From a checkpoint of a small mixture-of-experts model trained on Wikipedia: width 128, 6038 steps.
Below are experts of layer 4 (counted from 0) of a mixture-of-experts language model. Rows are named gate (a neuron's input weights, with its number), up (a neuron's input weights, with its number), down (a neuron's output weights, with its number) and show model dimensions 0-127. Each number is 200 + 20 x the weight over its row's rms, rounded and kept within 0 to 999.
Before each expert's rows: a language model's description of what the expert responds to; "gets" lists some tokens that make up at least twice as much of what it gets as of all text. This comes from a sample of Wikipedia text that the model never trained on. Tokens count by the router's weight.

# expert 4
What it handles: Locative prepositions and articles. Spatial prepositions and following "the" in location descriptions, such as "in the south-west of", "on the north bank of", within, along, near.
gets: " the", " in", " of", " at", " from", " on"
gate1,194,209,225,196,178,214,214,214,210,220,156,155,193,198,191,205,225,183,185,204,194,183,206,189,179,202,189,213,204,200,204,175,188,221,187,197,185,232,228,192,159,167,199,192,259,224,195,163,175,223,174,206,212,189,195,189,231,202,189,181,212,220,160,194,176,191,187,184,204,194,185,229,181,172,183,183,207,176,213,182,207,171,195,213,212,202,182,186,230,210,174,206,206,202,211,188,170,141,205,203,226,189,235,217,186,213,185,182,229,185,205,201,177,210,189,186,225,186,165,184,231,214,194,211,164,233,216,208
up1,185,201,195,209,190,199,200,225,177,178,213,198,190,195,211,197,206,189,177,218,216,188,197,179,238,180,192,222,180,157,204,219,218,172,205,173,253,199,201,207,228,172,220,224,196,190,187,229,193,201,209,217,191,190,230,196,171,202,242,161,147,224,204,236,188,231,228,239,191,211,182,153,204,208,187,198,220,221,203,178,226,189,177,155,189,224,231,179,225,226,199,183,170,212,187,192,215,217,206,217,193,211,179,177,201,209,227,192,190,205,203,219,190,188,199,179,187,229,217,203,216,220,203,199,212,209,185,226
down1,215,179,246,168,213,212,195,206,201,229,211,167,217,217,205,232,203,214,187,204,199,191,221,209,216,194,212,184,195,195,194,211,169,191,230,203,207,195,213,167,222,240,205,230,183,165,172,172,185,215,192,197,196,205,182,221,187,201,233,201,173,198,212,230,191,212,226,210,185,220,182,228,174,198,219,222,182,235,231,211,210,197,183,189,189,250,208,149,175,180,215,239,155,219,209,201,173,169,204,197,177,201,184,198,207,212,204,175,188,205,180,149,210,205,201,208,215,188,196,225,226,200,190,205,220,193,173,192

# expert 31
What it handles: Decades and possessives. Digits inside years and decades such as 1970s and 1998, century ordinals like 18th, and possessive apostrophes.
gets: "'", "9", "0", "1", "8", "2"
gate2,200,210,198,227,230,192,191,227,197,198,217,157,210,223,242,216,205,216,215,161,194,202,218,192,194,191,165,185,207,200,214,184,192,195,196,201,198,237,171,197,188,248,210,175,219,202,187,182,205,219,242,227,165,182,158,166,187,217,198,213,162,185,202,214,206,220,180,215,195,176,228,183,241,193,213,203,174,211,195,173,194,218,206,211,175,204,180,198,197,222,159,193,162,216,212,217,217,215,182,168,187,189,199,200,214,200,206,191,232,198,203,181,204,238,215,196,234,216,199,164,162,215,207,223,213,193,203,200
up2,211,185,191,197,172,212,220,154,206,197,146,207,207,206,215,201,179,190,185,226,190,192,212,207,146,203,205,209,230,211,199,213,165,239,211,188,205,178,206,195,206,185,185,210,205,190,215,214,220,181,203,205,231,181,205,248,199,194,188,237,205,230,198,205,184,202,243,192,219,210,171,202,188,174,179,175,206,213,189,180,187,172,200,219,191,185,206,173,233,197,210,212,219,259,217,159,193,207,195,195,248,225,203,201,215,195,175,219,192,214,204,180,184,184,186,192,197,199,192,218,229,214,208,244,182,230,217,191
down2,173,196,192,188,183,215,234,228,180,213,202,202,230,182,239,192,194,189,192,159,165,206,207,191,177,205,225,172,199,199,214,182,208,223,170,223,208,181,195,174,206,186,232,195,240,191,151,175,190,214,193,214,147,218,206,204,203,163,210,201,233,223,216,207,220,201,181,231,187,203,201,197,171,171,221,199,213,199,201,180,200,222,225,195,195,192,171,220,212,179,231,225,229,225,199,222,200,205,200,179,210,215,179,192,171,199,181,202,187,193,187,208,190,208,177,225,191,219,205,195,219,137,185,236,202,188,182,205

# expert 2
What it handles: Leading digits in tables. First digit of numbers in wiki tables, such as vote counts, populations, years and scores, plus table words like Yes, No, Unknown.
gets: "1", "2", "0", "3", "4", "5"
gate0,235,197,198,193,211,190,196,204,221,158,214,221,216,168,224,236,214,208,179,208,195,222,209,239,219,233,201,204,168,211,202,166,175,162,219,216,200,199,190,148,225,223,223,218,230,199,199,198,171,205,191,184,167,211,236,207,202,230,196,216,206,220,170,220,193,248,223,205,196,199,184,240,209,202,181,198,189,180,206,192,192,200,190,244,211,187,199,205,219,210,200,178,237,215,176,187,194,186,206,179,190,169,169,188,188,231,181,180,204,199,194,231,209,190,200,220,188,179,210,196,203,220,198,174,228,230,225,192
up0,206,201,160,183,174,190,192,222,191,203,203,189,209,212,230,193,174,204,247,219,200,196,181,208,171,219,203,178,216,170,210,224,207,182,184,217,196,196,208,205,242,225,212,188,173,156,170,185,204,218,219,211,238,197,209,187,242,208,171,185,189,237,204,219,222,200,212,189,168,202,200,193,186,204,212,222,213,232,174,200,188,201,220,203,182,204,195,196,202,229,220,202,204,208,190,161,200,230,200,245,231,187,244,201,198,183,171,175,157,167,197,148,181,204,184,206,188,217,191,203,189,204,176,215,191,197,203,225
down0,174,181,207,206,177,195,222,201,155,196,225,192,195,169,228,198,200,204,169,204,199,229,173,216,211,170,206,201,185,209,168,193,182,209,214,224,210,184,188,215,216,156,213,206,189,216,196,205,220,196,215,212,213,187,190,176,190,168,199,203,212,190,196,203,180,204,221,159,171,186,204,237,189,206,171,187,204,187,172,183,158,219,182,236,183,211,245,183,174,170,214,186,199,175,201,196,208,213,197,226,171,159,208,199,203,234,195,215,199,223,222,167,213,206,194,227,223,237,171,226,218,165,194,192,196,187,217,237

# expert 53
What it handles: Vote counts and percentages. Digits in large numbers and percentages in election results and census statistics, plus units like million, households, mm, sq.
gets: "0", "5", "3", "4", "6", "1"
gate3,203,215,196,240,232,176,197,208,210,165,163,207,189,219,196,197,205,203,190,216,216,180,207,171,249,210,196,215,204,219,159,197,183,182,176,209,241,237,194,181,225,178,215,195,185,201,187,170,176,185,220,199,203,154,214,186,197,182,188,208,197,205,176,206,191,202,211,199,181,209,199,166,204,218,210,194,197,220,182,165,183,213,187,205,222,246,179,182,164,209,182,219,206,173,234,191,194,208,199,205,205,203,176,244,199,220,209,187,224,245,207,204,213,207,225,211,208,148,170,205,181,198,230,185,224,184,209,199
up3,180,193,233,185,211,200,220,209,210,229,194,209,238,225,190,221,164,211,204,185,189,219,216,202,198,198,200,209,212,180,228,224,207,185,235,211,192,201,207,201,192,206,197,222,224,183,198,171,213,191,166,247,214,201,225,189,192,223,224,211,190,201,195,179,216,208,223,185,222,173,220,206,189,226,162,237,185,180,223,147,206,222,212,220,176,209,197,210,219,219,193,210,201,198,199,211,208,179,182,216,240,207,215,175,189,200,201,201,160,126,226,193,171,247,170,192,195,189,206,204,206,208,191,185,211,198,207,170
down3,172,178,245,208,232,195,229,197,151,201,188,224,153,223,194,210,177,199,220,185,194,241,192,167,195,192,180,208,214,191,203,211,170,207,212,213,210,168,181,176,202,210,230,202,208,217,225,218,186,202,188,220,187,204,184,185,227,186,226,175,161,214,200,191,233,187,194,213,187,209,154,210,186,182,228,202,174,167,196,207,235,176,206,208,189,183,162,204,198,200,192,189,181,196,210,207,191,209,211,224,215,219,199,219,232,236,223,209,171,203,209,217,203,212,194,192,200,193,192,245,184,195,222,218,165,186,225,172

# expert 18
What it handles: Conjunctions and connectives. Mostly and, also or, but, of, that, whose, linking clauses or coordinating nouns in prose, as in he and teammate.
gets: " and", " of", " or", " to", " the", " The"
gate1,165,227,201,209,201,177,191,195,205,195,233,199,188,161,202,175,171,215,224,169,235,170,222,181,199,186,196,201,195,216,180,183,165,207,210,205,205,158,199,205,246,195,208,229,189,238,206,176,224,173,194,202,207,194,226,237,193,190,186,198,161,220,202,241,205,201,189,194,158,188,204,193,187,180,188,184,214,169,225,163,221,204,185,205,210,223,205,185,205,203,203,210,221,212,228,205,222,180,165,197,200,225,197,200,215,216,235,195,195,206,209,188,188,192,213,169,190,207,200,133,189,224,172,195,219,188,211,198
up1,230,156,216,229,183,191,193,179,244,206,187,213,219,205,224,199,198,167,196,212,196,218,222,229,192,212,201,214,211,220,201,187,236,183,203,216,214,225,192,188,191,185,206,202,197,169,202,189,197,197,206,191,188,196,199,205,232,198,185,166,178,202,188,181,203,212,240,215,215,178,168,189,195,185,207,217,202,192,180,213,185,226,199,165,213,190,157,220,181,173,179,206,188,177,182,210,187,178,216,244,224,207,219,184,179,184,186,189,223,189,196,223,182,165,160,218,158,192,198,236,233,203,168,215,209,204,142,203
down1,203,170,203,193,183,154,225,237,190,204,196,202,188,201,215,180,182,208,186,198,218,223,208,208,226,178,214,219,178,206,186,219,235,211,172,221,201,193,204,225,161,204,217,211,202,228,228,199,213,220,194,188,221,187,231,191,246,221,194,208,203,168,185,213,230,212,249,182,221,198,206,184,220,239,215,268,193,214,191,210,176,206,198,207,190,172,190,224,200,194,195,190,197,186,160,179,206,197,198,201,192,223,204,203,182,195,214,207,189,189,199,177,210,246,222,213,187,248,220,218,169,180,216,203,216,222,216,199

# expert 66
What it handles: List commas and connectors. Commas and and joining list items, especially the serial comma, plus including, like, such as within enumerations.
gets: ",", " and", "),", " including", " as", ";"
gate2,148,189,197,211,203,169,156,189,217,195,212,248,236,213,231,182,216,217,224,222,216,246,178,185,223,207,167,225,205,197,230,195,220,158,209,192,227,185,214,213,223,196,233,226,235,199,189,217,192,202,204,167,191,215,182,195,184,205,183,196,210,191,194,194,197,200,225,203,204,199,208,185,190,185,211,168,190,185,219,203,166,219,213,191,186,226,220,192,184,202,195,167,204,206,210,247,180,199,235,223,222,190,221,198,236,172,230,207,199,221,218,208,201,199,198,190,170,210,191,173,183,213,181,236,186,186,207,200
up2,225,218,217,189,198,172,223,199,186,213,200,185,225,232,211,203,198,180,211,216,173,196,220,198,216,224,184,195,210,212,219,216,199,182,253,228,202,180,199,178,224,197,187,204,217,191,172,176,208,191,216,200,214,182,171,213,233,186,199,213,180,248,223,178,174,200,176,197,224,210,166,205,197,227,199,214,168,191,216,198,197,179,201,192,191,167,179,230,199,179,201,209,174,197,188,151,180,195,218,225,233,222,221,155,205,192,205,161,182,169,171,170,217,208,186,189,212,187,195,169,189,191,169,224,195,182,199,238
down2,182,202,198,206,191,198,219,256,216,199,195,191,219,177,190,235,181,176,207,208,215,178,207,205,215,226,230,218,239,212,181,215,199,206,189,226,178,193,200,206,161,199,197,174,195,196,205,174,200,192,215,204,182,200,175,199,172,230,185,184,179,224,227,214,189,200,194,156,175,225,229,221,218,215,208,192,191,241,189,188,201,193,193,203,245,175,171,203,206,208,186,209,169,201,152,209,206,207,185,226,175,214,204,171,207,189,177,190,239,232,184,212,171,176,213,185,192,195,185,197,208,208,159,223,186,207,243,167

# expert 55
What it handles: On and related prepositions. The word "on" in all its uses, such as on the faculty, onlookers, on October 18, plus about, off, near and stems like prot, ign.
gets: " on", " the", " in", " at", " of", "On"
gate1,198,218,200,202,223,219,182,185,205,146,212,214,193,207,197,225,232,203,228,218,213,234,174,181,194,220,195,245,191,180,228,216,213,208,191,194,190,203,175,228,179,204,209,215,177,203,172,195,182,216,213,192,170,188,180,177,223,224,203,186,177,215,202,196,208,206,252,192,210,167,236,234,186,206,227,208,216,192,246,206,197,179,201,200,195,179,202,185,201,204,195,225,171,202,193,220,225,211,164,169,218,207,199,193,235,204,232,211,217,188,185,150,226,187,215,233,199,180,216,188,173,200,196,196,224,233,179,201
up1,176,194,171,220,192,225,208,187,209,196,196,184,227,196,199,213,196,215,181,218,189,176,179,213,198,190,237,218,176,190,195,208,167,207,170,224,211,202,217,178,206,178,188,212,210,199,194,172,125,193,195,183,202,210,224,204,142,227,213,174,221,188,216,187,202,194,184,194,241,232,209,194,178,157,211,181,224,188,208,189,189,181,238,209,204,193,212,241,195,177,203,201,219,217,200,178,179,192,223,207,232,193,192,202,149,181,201,211,173,202,187,203,188,174,187,199,196,202,196,213,191,226,205,180,224,218,237,229
down1,193,150,187,211,226,182,184,223,153,203,202,177,169,200,217,185,222,207,216,194,197,237,211,215,206,167,235,190,214,213,209,171,162,202,191,177,228,193,245,213,215,218,169,213,190,179,180,173,184,214,198,185,212,220,197,180,212,195,201,182,235,196,189,205,215,149,174,219,219,200,177,206,192,168,226,209,213,184,197,208,186,203,225,180,173,189,207,230,206,189,204,180,178,198,188,242,213,182,202,192,214,221,180,229,209,178,187,223,175,178,187,242,211,193,213,193,190,202,218,171,181,221,174,207,189,198,220,175

# expert 62
What it handles: Sentence-ending punctuation. Periods, semicolons and colons closing sentences, clauses or list items, often after quotes or parentheses, like )., ";, ;.
gets: ".", ";", ":", ").", " |", ");"
gate1,203,208,180,187,193,197,165,150,189,211,188,178,207,226,188,218,232,176,195,204,196,186,174,204,174,171,171,186,188,188,231,179,237,244,210,183,213,221,186,181,194,189,159,197,232,199,232,210,250,183,216,218,220,210,174,185,222,204,203,182,232,193,203,177,173,232,212,179,184,178,225,219,191,209,172,189,193,201,188,189,200,235,195,194,180,175,219,200,218,178,238,219,199,214,188,195,216,213,220,208,232,190,209,199,227,182,244,198,185,206,207,194,213,177,185,210,230,182,185,195,213,218,212,200,170,185,224,182
up1,187,217,184,204,197,182,216,222,220,186,181,163,172,207,225,197,230,178,207,181,232,190,215,171,219,180,199,196,186,174,198,194,175,218,181,222,184,200,193,185,221,225,202,186,173,209,211,173,177,210,196,187,188,177,193,217,198,220,156,223,219,195,223,229,211,179,193,188,209,173,226,198,212,229,190,209,211,175,171,169,172,213,179,228,174,174,156,154,218,213,196,195,200,226,234,221,180,207,204,200,215,211,174,251,232,194,208,216,206,217,232,179,177,190,213,211,174,190,214,187,212,206,196,187,183,228,165,193
down1,194,217,215,205,193,177,218,191,191,208,215,275,207,239,209,215,229,215,218,203,184,229,194,209,204,204,193,202,185,232,201,208,210,181,181,179,227,191,199,193,177,183,198,229,188,157,210,224,184,168,210,212,204,176,208,201,226,201,202,223,210,192,198,210,197,168,178,198,165,237,180,162,190,206,212,201,227,203,189,203,191,208,192,178,196,192,198,179,225,155,166,268,209,206,219,230,205,202,201,227,174,211,175,222,192,211,216,213,220,192,216,189,199,216,235,202,167,185,170,227,206,200,211,186,218,184,193,192

# expert 12
What it handles: Digits in numbers. Single digits inside multi-digit numbers, mostly in tables, polls and statistics, such as 1,200, 14,604, .688, plus W/L results.
gets: "2", "0", "5", "3", "6", "4"
gate0,189,179,170,228,178,160,223,223,227,225,216,224,179,233,222,228,219,212,202,214,175,240,175,229,227,186,203,212,210,214,187,226,210,176,194,207,188,213,233,208,197,190,233,192,190,183,192,174,209,193,166,181,211,200,196,190,218,232,200,235,225,200,205,188,222,211,200,188,221,200,206,171,198,219,168,201,220,227,155,212,168,225,203,207,171,215,220,231,241,190,182,168,185,185,200,228,183,207,209,187,180,205,190,197,186,205,195,218,179,191,205,214,227,202,197,203,213,172,199,147,208,211,218,199,202,225,228,215
up0,204,233,187,208,187,212,189,216,191,218,199,214,208,210,212,198,245,226,218,215,207,215,216,182,222,183,216,167,173,207,224,213,220,178,202,168,240,220,199,166,244,180,186,200,201,202,199,174,169,193,178,230,176,183,205,193,222,206,174,199,217,181,192,198,201,181,188,211,216,187,179,209,220,218,220,204,194,195,226,182,200,217,219,218,190,188,195,208,212,224,226,175,212,173,206,196,191,166,191,238,200,174,242,226,216,185,199,232,256,211,208,161,173,179,199,198,163,239,184,201,207,222,172,209,176,209,216,190
down0,182,220,236,209,225,164,177,228,192,219,160,188,208,215,227,208,176,206,245,183,176,206,192,196,214,191,173,201,224,224,187,205,225,198,198,235,174,201,200,208,176,227,189,194,190,213,189,222,207,202,219,180,224,191,168,209,236,217,171,211,230,193,216,191,233,222,194,206,229,217,203,194,184,203,212,201,223,174,178,174,227,174,207,216,187,197,208,232,194,203,218,212,218,221,161,188,222,217,229,221,218,204,231,192,178,205,191,191,236,187,200,231,224,180,199,192,212,223,204,232,217,171,244,188,200,163,202,197

# expert 58
What it handles: Catalog numbers and symbols. Digits in tables, coordinates and catalog designations such as asteroid subscripts (2008 YH_{127}), plus symbols like $, €, £, _{ and ^.
gets: "1", "2", "0", " ", "9", "3"
gate0,167,214,204,216,226,223,187,228,194,192,223,209,215,241,210,222,203,220,203,182,211,186,178,225,198,192,219,214,192,234,179,222,215,157,166,191,189,202,234,209,203,191,201,239,159,215,194,199,196,171,211,197,229,177,223,185,198,229,214,187,218,199,203,191,240,171,235,222,196,182,227,185,172,182,238,217,229,201,219,209,231,215,218,199,179,197,173,205,175,212,195,207,211,181,227,212,154,184,217,193,203,210,195,165,182,196,215,203,193,223,201,205,213,194,247,190,203,193,205,193,228,232,189,209,174,236,217,209
up0,186,196,209,196,164,190,160,210,223,161,209,207,199,226,192,211,182,216,185,204,174,210,173,201,211,193,224,189,195,192,197,203,206,211,195,183,239,181,192,217,172,223,186,225,219,215,200,214,236,177,239,214,212,187,223,224,189,205,203,158,191,210,191,246,201,177,224,221,199,181,170,194,190,201,222,196,200,204,244,175,194,187,207,195,219,199,196,221,204,217,209,227,158,193,182,214,184,225,195,189,196,220,199,192,206,184,193,208,187,217,235,228,222,188,199,169,177,150,242,194,207,201,154,228,218,238,220,183
down0,215,179,185,221,198,213,166,190,222,219,192,206,186,187,210,209,234,217,202,191,165,206,191,212,195,214,189,218,217,204,192,198,188,181,197,166,208,196,188,192,182,230,180,216,190,193,186,169,189,216,202,189,230,133,191,222,194,213,204,190,223,190,173,201,194,207,186,188,180,208,197,200,206,159,179,218,227,210,193,208,246,184,208,193,182,194,181,220,216,233,171,198,185,191,217,212,225,202,225,200,165,207,199,205,192,226,210,182,209,192,204,213,228,248,222,182,207,189,163,250,209,229,226,185,197,219,161,146

# expert 57
What it handles: Locative prepositions. Prepositions, mostly in, plus on, at, during, throughout, introducing a time, place or medium, e.g. made in 1991.
gets: " in", " on", " with", " of", " In", " at"
gate0,189,165,154,220,203,244,222,212,196,173,180,202,213,204,212,214,197,193,176,214,243,191,172,196,198,202,215,235,217,200,222,174,190,175,221,221,202,200,176,195,214,162,220,199,183,180,199,223,201,190,187,194,188,205,194,185,186,224,213,205,210,198,231,170,186,202,217,227,214,199,231,229,193,201,208,189,177,246,239,270,200,188,194,188,227,177,211,222,216,223,179,192,209,218,225,245,180,233,229,203,222,213,199,199,218,187,220,168,187,224,187,215,198,181,201,207,207,209,199,218,182,213,204,192,175,191,213,187
up0,196,218,192,231,208,226,229,157,208,211,207,204,221,177,201,219,206,212,191,224,132,179,192,219,197,166,168,225,193,207,214,220,204,188,230,229,190,176,202,209,228,192,180,217,177,175,220,197,193,189,209,191,199,190,184,189,183,237,207,220,164,209,193,207,199,181,207,210,225,206,239,182,198,206,211,196,208,196,213,224,196,247,229,205,194,208,192,217,188,162,222,243,217,212,200,206,197,215,163,210,191,223,158,206,200,226,196,214,155,201,222,218,201,191,161,198,193,224,212,190,173,203,187,207,190,231,201,178
down0,213,257,179,225,195,200,206,219,203,190,218,189,214,199,200,221,184,185,218,190,200,227,198,180,194,196,209,172,176,211,214,203,192,185,204,184,187,153,201,215,187,218,236,209,179,203,207,188,204,208,202,223,222,220,191,177,188,173,192,196,195,222,176,223,215,196,215,198,194,157,227,221,171,169,205,180,222,236,148,192,208,206,196,218,176,199,198,210,191,204,198,202,200,230,251,205,176,216,175,209,190,198,189,206,189,220,205,211,221,222,186,172,240,206,231,162,197,218,211,199,200,192,246,176,248,185,202,243

# expert 59
What it handles: Mixed table and compound pieces. Line breaks and digits in tables, en in hyphenated compounds (high-energy, -en-), and venue words like Stadium, Arena.
gets: "\n", " c", "°", "5", " en", "=="
gate1,246,198,230,212,187,189,212,192,191,215,231,219,199,203,210,191,185,190,155,195,162,206,185,191,200,213,183,208,204,247,175,159,185,193,193,220,188,185,240,228,211,216,204,206,178,187,200,198,210,186,216,174,226,191,219,214,202,236,195,201,193,198,204,193,165,213,213,170,201,193,192,212,202,183,203,193,209,217,177,227,188,213,197,190,225,209,213,248,192,199,184,225,185,210,175,230,199,235,219,201,149,230,181,191,149,190,217,229,174,209,214,186,186,185,204,219,197,173,186,179,202,205,225,199,233,224,222,238
up1,208,220,187,215,208,188,197,189,170,185,188,215,207,212,221,211,174,198,194,188,209,217,167,197,223,209,193,162,230,204,168,215,196,183,191,195,208,154,196,176,208,184,201,199,164,219,197,199,151,195,192,169,212,226,207,179,211,230,179,194,180,208,217,227,177,239,214,197,226,193,230,243,158,212,200,194,201,190,189,218,183,226,216,197,230,195,174,211,184,205,189,184,184,216,217,172,216,227,196,235,210,201,168,166,204,168,203,229,210,220,219,203,220,198,203,176,214,211,214,195,219,185,208,192,224,253,212,160
down1,200,209,190,204,198,204,228,196,173,170,192,170,184,187,178,224,204,199,202,200,170,238,242,205,187,204,186,214,209,203,222,215,207,198,255,205,196,229,256,210,200,221,185,207,194,232,192,244,199,229,181,223,199,215,161,195,210,204,185,196,215,210,201,188,211,190,194,184,217,181,216,150,235,153,242,187,177,190,193,169,220,200,197,197,161,204,188,185,180,183,203,184,208,184,179,200,182,218,202,214,216,188,204,215,234,179,228,167,200,185,236,219,205,194,192,172,200,204,226,198,222,207,185,194,211,230,195,192